Below are experts of layer 5 (counted from 0) of a mixture-of-experts language model. Rows are named router (the router's row for the expert) and show model dimensions 0-55. Each number is 128 + 24 x the weight over its row's rms, rounded and kept within 0 to 255. Numbers have three digits each.
Before each expert's rows: "comes before" lists some tokens at least twice as common just after its tokens as in all text. This comes from a sample of Wikipedia text that the model never trained on. Tokens count by the router's weight.

# expert 63
comes before: ",", ":", " he", "–19", " –", ")"
router:137147141103114130119134116143135130115102138069157153110153137137178147082131129097148126144161141123121162100117155117133154138130149156127148126180137142129134138164

# expert 92
comes before: " of", ",", ".", ":", " in", " and"
router:158123133139110128124151112093175139111099125076178165108161111172141112101072117166125139154172137124079132122099164139141140171100170133138171118129119143118163118106

# expert 39
comes before: " |", ")", ";", "·", ":", " km"
router:151130125123111145144163087118161136082162112091178177128144135130191143130118078105163124121168155099126130103106159121157119174084148107101163142122131172100126154142

# expert 26
comes before: " the", " to", " a", " that", " it", "ing"
router:208134196136111133129144148158113139142137127109135145094157110140096121137136157141119095161143164127143137150115137123164132108116131139138141118148134142103134148178

# expert 85
comes before: "\n", " The", " He", " In", " It", " "
router:145147134084112089093155126108127138106142157076160164114166112154152131091136099117163116115137134123077158147089137137123148122104135106095111112177111084115102117111

# expert 46
comes before: "|", "\n", " ", "-", " The", "---|---|---|---|"
router:154163182103102103165169124112128109090112106091122165115186113144182165107143104152137153109190089104102149115114154111126123125152125140142128123140129122116112144142

# expert 67
comes before: " |", ":", "\"", " 0", " 1", " UTC"
router:143092159091108153133155088126187142130137131082154125132162131162132101075114114120141126129141130092099127154123110123146122141072130112083125138139118158115115127102

# expert 50
comes before: " of", ".", " in", " to", " was", " for"
router:150119147098115090167117111100118170144167137138118177130170143175136133092118097129187093175182154155112160128125154105104115151105116103118151086110125160129135132153

# expert 94
comes before: "\n", "|", "-", " ", "The", "In"
router:157102142129107108132121119117161148133124107117095137083169125177175167109146150110144146150197114103074124128141189134113117110120140123135162119152183131130142154148

# expert 25
comes before: "|", "-", "\n", "==", "The", "==="
router:156168142116126114120115126093181175094111091130133148121137126137144145110155142116148142137182093136085153128123107152096149108137139140155118108192138156152124131143

# expert 3
comes before: " to", "s", "ing", ",", " in", "."
router:142123141167141137116142161147143160142115127111119142065143118132135132106123153106163098145097146122155138131131164105142142141122119105117138123167137106123155109110

# expert 74
comes before: ",", ".", " of", " and", " in", " are"
router:149142168131129122124155085118138160160114110126158168135119122131133139138130115072155091158170132120141166165114131096112145125141165147123112094124092142132112149098

# expert 70
comes before: " |", ":", "==", ")", " ==", ";"
router:147164161123111137149148105120138124100120132109183143117157139152131124097136105091125114170151116119112145138103104096137170132105141136128148144109099163138103126139

# expert 91
comes before: " |", ":", " election", " first", " Party", " votes"
router:144153129121115098127171157149131193124106094071160136096114129171189138095127104102140129166144119128115121146108125159148129136110143103132138154133166166124129125147

# expert 60
comes before: " the", " a", " and", " he", " which", " but"
router:129140174152098093119138098106122162127135108085105135114175135151153099108136156103135101121127099124098171100121157110107164088145147162119167096127116158164138105163

# expert 76
comes before: " and", " the", " which", " but", " a", " he"
router:135112154125125114094126116105126103104139149099123154117161150131128127052143153094125123146141093129117154101106148124142146122120125147144148121167102205134147112166

# expert 41
comes before: " the", " to", " a", " he", " his", " on"
router:099133141150121120158147139171110125082112161103187151111147136139117129086101138091169153143173154177119134108118162135112150134106130161136171121130118109128148137145

# expert 93
comes before: " the", " a", " to", " in", " his", " by"
router:183168194162124148145175132132166117159137148125098164113121106124112083138126094154119068155148143149102112116081150117111161128073139147123144115120153144121163174129

# expert 5
comes before: " |", " 0", ")", ";", " 1", " 2"
router:088147154108135091129159091124119124107114113078171128134109138184130135121128132084120096141144113145121123136125171116140127166113115108122143109090119140098138145125

# expert 31
comes before: "\n", "|", "==", " The", "The", "==="
router:154136147117092094128157130134109157086114097107131107111147105151147169081138113129160130138197145171087182100130151092125136101106115141103108131148146112156112158152

# expert 57
comes before: " |", "th", ";", " years", " /", " October"
router:136162147112096164134143146160133174114124134078131154092129153137187156114113095088116090122184110111137171115129144097138145143129140137111134131131098147121122139143

# expert 77
comes before: " of", " in", " was", " for", "'", " is"
router:151119137118123118150120111114138124115095110085155150120148151205147132107131089127130142171120126107092134153106142117120102140133161122112165126156122167115117134115

# expert 22
comes before: "s", "ing", "ed", " to", "d", "e"
router:127116132120132144136139148118136149140161136119119172109143127115137114085111156131156066170141137114117160172125158126123160106131123115109105167116127109131100153155

# expert 55
comes before: "s", "t", "a", "e", "ing", "ed"
router:172106131146172127149159133098165166107125099134143152120115146186126125123147117160165118150152142161134131127137132133171148159133123148168093131143125131126144119141

# expert 20
comes before: ".", " in", " and", " to", " with", "ed"
router:134146140165128122150164170168111171108101094100145122128118152133126111104124127071174140142135120119114115135100156103106162119076168146138160108132154095146152128156

# expert 35
comes before: "-", "\n", "|", "=", "==", "==="
router:125120122113075121068097128113130138102086097123161156095140127130169176104137107084156118135142115155121161141091130149103137147099151115128163106151149145134102147119

# expert 33
comes before: "\n", "|", "==", "-", "===", "The"
router:129102095109076105154142126104164160093092088128149117108151132162171119125136110115165128130149105130083169157105122097152160147140175121112116124167153173136161163113

# expert 30
comes before: "\n", " The", " He", " In", " It", "=="
router:174145111102140094096100108125127108100120125117120131110182148183150120120127162120165120133201168083133163106129138126113126133084133116117146142149120121109115133162

# expert 1
comes before: " the", " he", " a", " it", " they", " was"
router:130107178136097106133137135110111149126096129113134154123204137128163114100170132115162114144128157128125156112143131089151120130091154140140136081125123166153132085168

# expert 95
comes before: " |", " 0", ":", " 1", ")", "aged"
router:161132176130128133086178148111163145080132139099161147094127157154189157133163112098155122140149133147142143109111147109141154138074123098119147104104110136127122143116